config.toml
n_experts = 48
experts_per_token = 6
d_shared_expert = 0
hidden_act = "swiglu"
normalize_top_k = false
routed_scale = 2.83
init_std_router = 0.00967
beta1 = 0.95
max_seq_len = 2048
train_tokens = 389400000
dataset = "wikipedia_en"
Below are experts of layer 4 (counted from 0) of a mixture-of-experts language model. Rows are named router (the router's row for the expert), gate (a neuron's input weights, with its number), up (a neuron's input weights, with its number) and show model dimensions 320-383. Each number is 500 + 25 x the weight over its row's rms, rounded and kept within 0 to 999. Numbers have three digits each.
Before each expert's rows: "gets" lists some tokens that make up at least twice as much of what it gets as of all text. This comes from a sample of Wikipedia text that the model never trained on. Tokens count by the router's weight.

# expert 20
gets: "1", " ", "2", "0", "3", "9"
router:508504458512510516562518549507531520496477477478522476471531493513512492481495501518467549517522526542529489500516535525522494509485504545520510518472485487490538514514466523462498448505507518
gate0:489511537504485469562499493527471499491525433526507494482477500483486490499545487498471479505527542515513519448478531542500487456475441506505478483500466522520478489486475466518537517489486476
up0:516496479499502512551473510542503493491476533486466468510511506500548508475506520457515512532460532470492479535510528532515491471493530510507531532516464536538531498515497482504510494466530501
gate1:463517461499468486473482498508474478479482516511515519462510544499520507461528498492471480478546484506490505525493498568461521500469483503507503492511503479518506486520491520533469505532507487
up1:459508518490481492493479479468513480520458512443489518540489507429523486541458495528553444489536497483492461484496485496473527497484470485509504490536503495518488499486516531529540501489522509
gate2:479507538506467493527482479525475559500535495522490524499487511540507462459452474503508539497486509520497473512500513478466482488513500541518472487505516476488486507488469550482467486452517508
up2:482498511491513560497519522482513466497486515468437541456502499503441491464478516493535487533481452488495487457497515498486520492486503517490504446535506422473484544485478518521539517522474525
gate3:520489504491496507534510454523500465496454505513525514508593480529473533487462563530539525543504523512493532472530500522481509500466503552510495516526477474479479518504569503532465497479494472
up3:476459487522506537504468513533513502472494499466485538484552514461444500494531505544484487526494527519515500471512482497466538495506548500555469503530476474472524465458491515482494536522486524
gate4:446501525519473528466503476491478492526490539485528459500453500508525462498492505451464493477520548464454468546508502494519516509477544459504474509495549509496534491490515532529464497522550499
up4:500518465480540476549550475491492521485481472540475524505523490490537517481503491492520471482517517540478528466526498520532488501498492508544515528534512514517422493552497450515488528472492466
gate5:474523475513537475496475504466520483513514473509510509553526527490522520512484509557451511500514491486547504500482505459503495494501447516550470493504450459516496509506472528479494488486499506
up5:500493464535490491485490521509493491465481495461482485526488519502506500450470525489488496505480521544474436499491487513483457499508485502467477461495519492505522496527520479556504450495495558
gate6:493516471505516533524493519511558520492502502506549479492471509505495464531509477456508452512494507524477518524474513516508502468500485485487503486477463516457497544530539480485493507522520543
up6:501496497521501487537536518505514455497474492516477470528480495496473544500472470487468471504465490498498526492486503472515489521506464472478489487516511493526530524496482520495479492493555510
gate7:494525458477496487533499500542529531509524501506508461469503550489476470496531495524508512479497473526478520504456525506498519482532495509506520499513459520472497522534457474458512511500470488
up7:484473523528518471489492484528511470487462492502466503491482518476507518467514506552534512516466506524467517489465511529483470486518506504461525482479495525462481526488492499463494461484516512
gate8:519508482503501494485472509502538507481468526498483484517502488441465484508468511526513505491461497469489465506541497473494507498515528524547489499511489488515481529542504532481488533503520471
up8:501559503473495522484539452497478515488493514511536526494496505528458522495511474484519501493445517478537460527498470520503484517507533506472475519467501503493451469583500493492518494452539499
gate9:497518479449496467501521520451501502520498518521444485494494471508503472486458509474508550528528510496538530514484528485510481529488532471474487488490476476470504550509524450470508483469484499
up9:488484525505541541545501479542518513496522493529531525457496456511484497491476549499513505545514452503513531523494489476490528531466488506430472499495472549488529549492459488505552493499494488
gate10:488476473495519522495491477484512491523531503498472474531500473497470500530488530519504460453488485532465528492524514529541504489492515519543513517514483501470496516566500499499517508504513519
up10:471477477510502488474522438480507516487547532500551480479530507486468503518504487517485460523496533460489511525530500545495470469485504470480489477486492542556503538562488475459480513512529492
gate11:459441514509481516481530498491515510502543516515492499487519528466500521518508508500462504482534516520497511466493517551488494515504524476487496486475546532464461539510490495535506498499551523
up11:491483514512508525520563513491496500519488543502473522486456466481507419478499494488489523499501540564499447484478489494514486533513539492447506477510531516530517478524515466494504497479505547
gate12:477481508472470528562489511486568477515442502452513498507488506471507495474433509514510553534502518534491516510494515500451515542447482499491526500467532479475528486511506517504530532503519513
up12:486485512500497494497483517528462509485481527533485527491502438520488517517478473511493499505473546516474544496518486480488443458510445478529512477490527519446545502518471534522512474510497570
gate13:531484502531495525525505481519531478507521511433487475541555458489490516510480493509467547467525470484496500468507481500534501529486528538500501485515508481520496505504537473513468553525494511
up13:528523536491503473481525491500485511531539483523498523519515549508477521529495516483497486518504520478512541495504505493505466500497570462438545504524495497590479537533479491446525472517524499
gate14:501535498497487485490528484495527465513502508486485516554520502496507522541547515464511500514529479501484521447550474498480487507521517506503523529474480523457519527532450497495509478444525524
up14:507470526508524547454521475519531466518514519504471547504460501492478477503526527529492513433523465526525510506462558492501502519489518484507492481494481515534489572510514526517522524453493534
gate15:501503517517519516546506512494465489501471493486458494520491490467503481520520501522475468527504491501518472492493513517514473515499471478510436481491512483487518489457514509500508518490524532
up15:473510519532506506525534515531485501484555483484502516487484498465504559507486512532549512466482504451488472495491512514501498513547480524515539519462474467487520512482520497501532487522534519
gate16:517530508513510520465500545488448490506573513519504521505523532466538516522499508492492488461528490518514482462476508511511523493499473500484533484514472490474477487429511492547459539541537539
up16:520535495506516485491521504492531467508517464472498545491443473511505501485457495539503519519506521499537470502491528487549489500521547531472472504515519511509497526504476466520536538512506479
gate17:479471505513486470495508532469520539504481501461495522512503515461499519512528489471488482497491453454523499497467476503517545497480548527532487451502502460499537517480499507527552483494471471
up17:499493517473504490521484459522503468518544502503463500496435510509486486478500523477496527476499538533496482521494538530497502492517504491494478535496510476512511502513457470491520525491475526
gate18:531513506511537513511488466487493511494477496529517509490504479417542535544477444528491480530534484473503470493494485535453447514470542499496466488462495488505517540514492483490467502472516467
up18:502515479459436523460547547506527490492517523516485487512445492461558469483502521477521509513477538480479485543464524519527499524488527512484504505490516492456496546530456503541529496469567466
gate19:493506513503520511529480537486555511508472494457566481543509488505456481472471503525486546497520514470485503464482455497491508485518494502517568476457502462496499520505479496517503485483492479
up19:533474448519503527494482486456503486520531471542508509474526493466519451461475499491498503484501514480494480521505532464517490481432489469481471504504538508488530564518516488522529509529488502
gate20:523542515477499498511471495501520461516501517547481480487493498560493502531516487523500509507491470512512514524530471504538448525491501504499523487498555455540501543467503495526542516482504491
up20:518534554456545509497506538489502501504413503502495524505487513488506477509509463504518473499488463497493479504490457479477485543485471520494516485492484530573497488546527459504517469510519489
gate21:492514546496529505453517475516531522521468515458531534528483477533460533483492452516510513425503550513453492484522520478511549479495515480524510501520521472505507497504524501543492474469497510
up21:464510488464534499481500453471469492508507455479485527511508522473496485508543476495508521520479501476479457511461510463503496565472513482510493535548523506481479526512517491503494493511457464
gate22:490498465509511501484526488505521481502531495510503441534503491514540476478486530497513480524503481522487521513456489478519477481487529486512489487477515517471502495435481493551517498473485485
up22:485512487509549468545520507469513477518525495528455512500489474533520512487506462525471454498481482449495439476472476486507466462530506522508525471493487501463509517537479464545511486493463458
gate23:472470513491495497497486493451500516495488458467496486486487490523534518525485482467516495485517487476510445521483510493510506514504484485503508494487480541536517506500463514496502482480498504
up23:458475523526491473518518486532485499524536463529481468501473480524524483531536496558444475517527509524484520494526467513529506524463455492482501470508531494487470518506516486511475533468503537
gate24:488492505459513517528499486559496482490510485460465500513521511481476525504470474504493489536534478496479494476511489511501479497503505549493514482511514518459498508478463541470487500524415510
up24:499474494496555575510509502530503504481513512473501475481480534498487464502480546503465503482485498513475522482522490477515533517511517513516503526466467469510521450498498501518481531497481465
gate25:478455461474515504505499492504525498452549511468500527509478535541471484513510479550517518494517459479518496495475519516532481480478519460467528506511503465496514530486476515486496522505516467
up25:525537517505476514511496486511526497552512464530488514494504510468474485503502499503495501508474522490494480518512494500487520521465515473521504473492502499482488488509502504517515536496465545
gate26:485456501523491496495513541525484537519510491507531498510474456500537495519521525483492483516504500488485464503475506526513573503480561467466545501495479481471494477504484487528510506481496497
up26:525503507527513468469499529525521516519463471530503479488504457527513485511517493455465528508450521530496522468528519527542520515524506483465496503510476507529527448496511505479519435477486498
gate27:502539501490485436533513521508474518501490485472471445487540527513506508511481495514511482501501509544499503512532466512520501494520536528491493494473492501457535533534511513519501497524506538
up27:544481482494506481530452553516509516469521484482491503493560494500474462489486498510468523479515539515517477570507508501507525504506574511515482497496460508477535507494514499480549495518516542
gate28:561495512508497484529479491560503551481474497507505450478464469510527453479464512452461496517520525505491516496486484521532474496488534471483463500534512537460506530463501467488463485494503497
up28:501527487527486467465498458514483516471477528497515523504505467528480523481531465481542487529512476503501477487525488457532487524553448486513476506480484456459512490495507505478502523560485495
gate29:518527515499517505480521506503492490563485531465485523492522497517509566521456470504502485501500514525503479504511500496473490530504518486500547494511445495519538517464481487480509491541486487
up29:488507535484494458452511491506476502513486516469517465494477475489521511515493502505464508450482536532518431477546513492492488455494489488501529481502532473524501498512520506532485476499473497
gate30:476499484504450519479466482505478540475464493543488519457547492513483551542483502466499523483495471437472512513479497515488542583483502481468458481507494487497505487518491507441448464535513455
up30:495477463508493478404471510503487541473512472524504492480517478502515500545530504475502522482506502476498520529471498557458515533488516462481474512506481492474510504511521575488554452496509450
gate31:470497500466482468535499536487508539493505497526461526436496512522504480480501481501513505534480482448558527488514502513461519506505448467467465461486514455521492479483503479474492458549509450
up31:475560497460488494550469517511521511485541532514528452468491516511513510487500511509489526511536487524505503514497516486499461501471461507510535538480495486509497470471510490506544484527505500
gate32:516479500501532474538509493530550506532500515472477509508494494508505477529466497474520521490496499491535520445513481461523499486492497562497518497486476500501484486502489505476493498485486473
up32:512515531476525500509473477542513467475488531515551482480459469491478491545518523525507545549492440439523485463492495503484506520488476481514509477539501521487515482505500480528505518453494444
gate33:494471517527529486510533518490483545478484490492496535510464491511508465496545516521531501517538533525468500504520507440480549513515497535535530531504509492514506496497513493489516495502462519
up33:504518473503482504489510473503490474515531504491477508503490513468512480480540451490452486495518507498515519506427441524565510511507523511505494528473503470510481485461482478501467525486476514
gate34:515481515506508483498494502528493504498517486529502512428479535493501482481527527496462502463473533491553475473522541479486487515533498477486480478522531523507461525503504503499417520498491493
up34:501492538520510476472475486498537497568476480492537530501448536470507535503556526515481520524487524539499527470521505466501464514506521499481469458520518511482515464525463503470552501530500491
gate35:513510517542482481478476474500472494515480549522534535537490510513489506512453469534472511472502477528546506481532508474537481488510480505502544574477493511503481481511488506469492514497530502
up35:492493470458534511481512549472507503498452481506514498461463450519493497545515481518487481518483517471465523573464507490511453464509521480484485487514527517519460484519484481490470493528470482
gate36:538521495476518492522500507471506495454503506501530499515505502517500452475481541511467469487509470501494505505528558515496494478552467525512539482492506520511522461491461480459500512524463530
up36:506515493454552511518471468519477514510477522524467474500552501496475507525522499533497471491535444501508491500511478500501527511485518522526478517517508516496492508464501467504530481501483483
gate37:506520476531529525493495545489508470478496487521517457500511485537431571494459484503484506512509488505474467502492484511462505504550487504496502497505430489494517464501464498524484499506532469
up37:506510495509485486485521481503473474490486508536493499503512524449502507495523532511505512481476505500490512536472473498491496484493518484464510505510530503468521536530536503523484479494495506
gate38:584535532460518542498522502481517534509499465515538478515541532491482469504524505502504495420493532491487497505472496533499503523472463504489486516485462562537489497482524495483513496500550502
up38:493493466471493485471505472482536453508435432526498485526418508529487513502568497492497489499504544489549499500498535503473440486511515506465465504500525527511515475484530536505501496490478525
gate39:491503487458492509495482487465515506535501486486499505515487477495453510523536464530493506536486535518521511475484550500495483495449494462517476523495485507516494522493498504496484497504508519
up39:515476485464492531502469502499478510481501539486446504467495491500499494525500535465491541498481505517486502516549488471537490515498471488447510496440510540481496449518506498486501515525524518
gate40:465508463490481504428476562526448508498502502489493480506509527486522505517477500479515502498515477470478522464520536484506532506451462504514512483480508517490482480520529505489519477508450508
up40:495478552473502491532452502510532527469478517496495547487511476520482488496509508500496502455525485525475492480527464523525527504538482490483488510456522518492508515503498508467467509526488508
gate41:543462495488450488499500526509489519490469525502530534530496495513524522525464477508497552505507513488476521519527494472555481505513485508486458463467512536514441483514465493529526514523494497
up41:465509503487523481502485544521468511487450523480512465470476496527495539490471507485530506495504551523498475557484492512518501508486451506506495479519522464522552500493493490559515536539488502
gate42:482517526514508517477518483452520493533523514541477481502476501498514527462432472485488472501513520506517481532499508541502507503481484490479459492459546522456506551528504518522480513499473483
up42:480511519473503519518509486509490484525513548501478510482496531467504524509498517498506494497475517514529521494525495504551517507489480516549504534527563460503447500478498512516509498498474492
gate43:491479485514481503495497502475487452502469529535467495516521494471467497517512497512483532455526492517515500452513503502508504536476479478500475497471481548458481546535514478466514442529552530
up43:497485474462533493480527481503493474505460511401483503509467530505517518513539484505471499492507462486473468495532490524541488478531491533551472519505456473495514451472505524545521513521523505
gate44:538489511466521492498465527471534505524474502485455495500507529509511506449534513487487509525485471532520498492504490513515502519516505522542506472515470450476535509524494455473495467515533499
up44:518482473473479496511500536552456501504523439484541483536506520463463479475538465484508492518470516475485461459510482508477479475502498464498538488556519519511512494570512503475505522500513536
gate45:546532478543492543493517503509460517486534509493483549494516483482501491495497451534497491473483429539484484530524512514528501482500496491486544521531507489460490461491513506466533517439456534
up45:469534497478503515529476550495531517486477490490541516503473511517552470526501526462538474497539450445460453522516508520486500506552492459487491481496521550486542533496532494542499487496483483
gate46:508469506510557532536510560487476486496548482526527494483524508517472506509445482561514529475492507534552472520430476529497479456521477529531501521492499500496505473519466561504499484544487511
up46:485509515524503462505506495483448481476557527510555514536483471435532460492539472456540464525504482468447476511520536510520504508500480472500503447474532511499523525497511474506467511513488468
gate47:473497518497473525530510487514454517473447507454486500491512511474438488478482536520480512524473498483524527499484521514506473443528503528503514492489483476498556509494480541472512504506487479
up47:491499512510498504508494502507498511498469496543498486459511515506536504462523470508472517541464505519486498488475478501501484485507495514478517532557528484526511484479460511507503454490489498
gate48:522528499462510498516488485483502496545502491500506534531481460479506504536510513528515534545475500505494492501521529514506548518504509494522465529522528511477485499454518497518528536519521531
up48:515498501482525528505501484483511433505541493479493514533500518490524531525481563501484522494555495534533508498473553496566515540464526477496536521479467465489457523493496482506536536487506519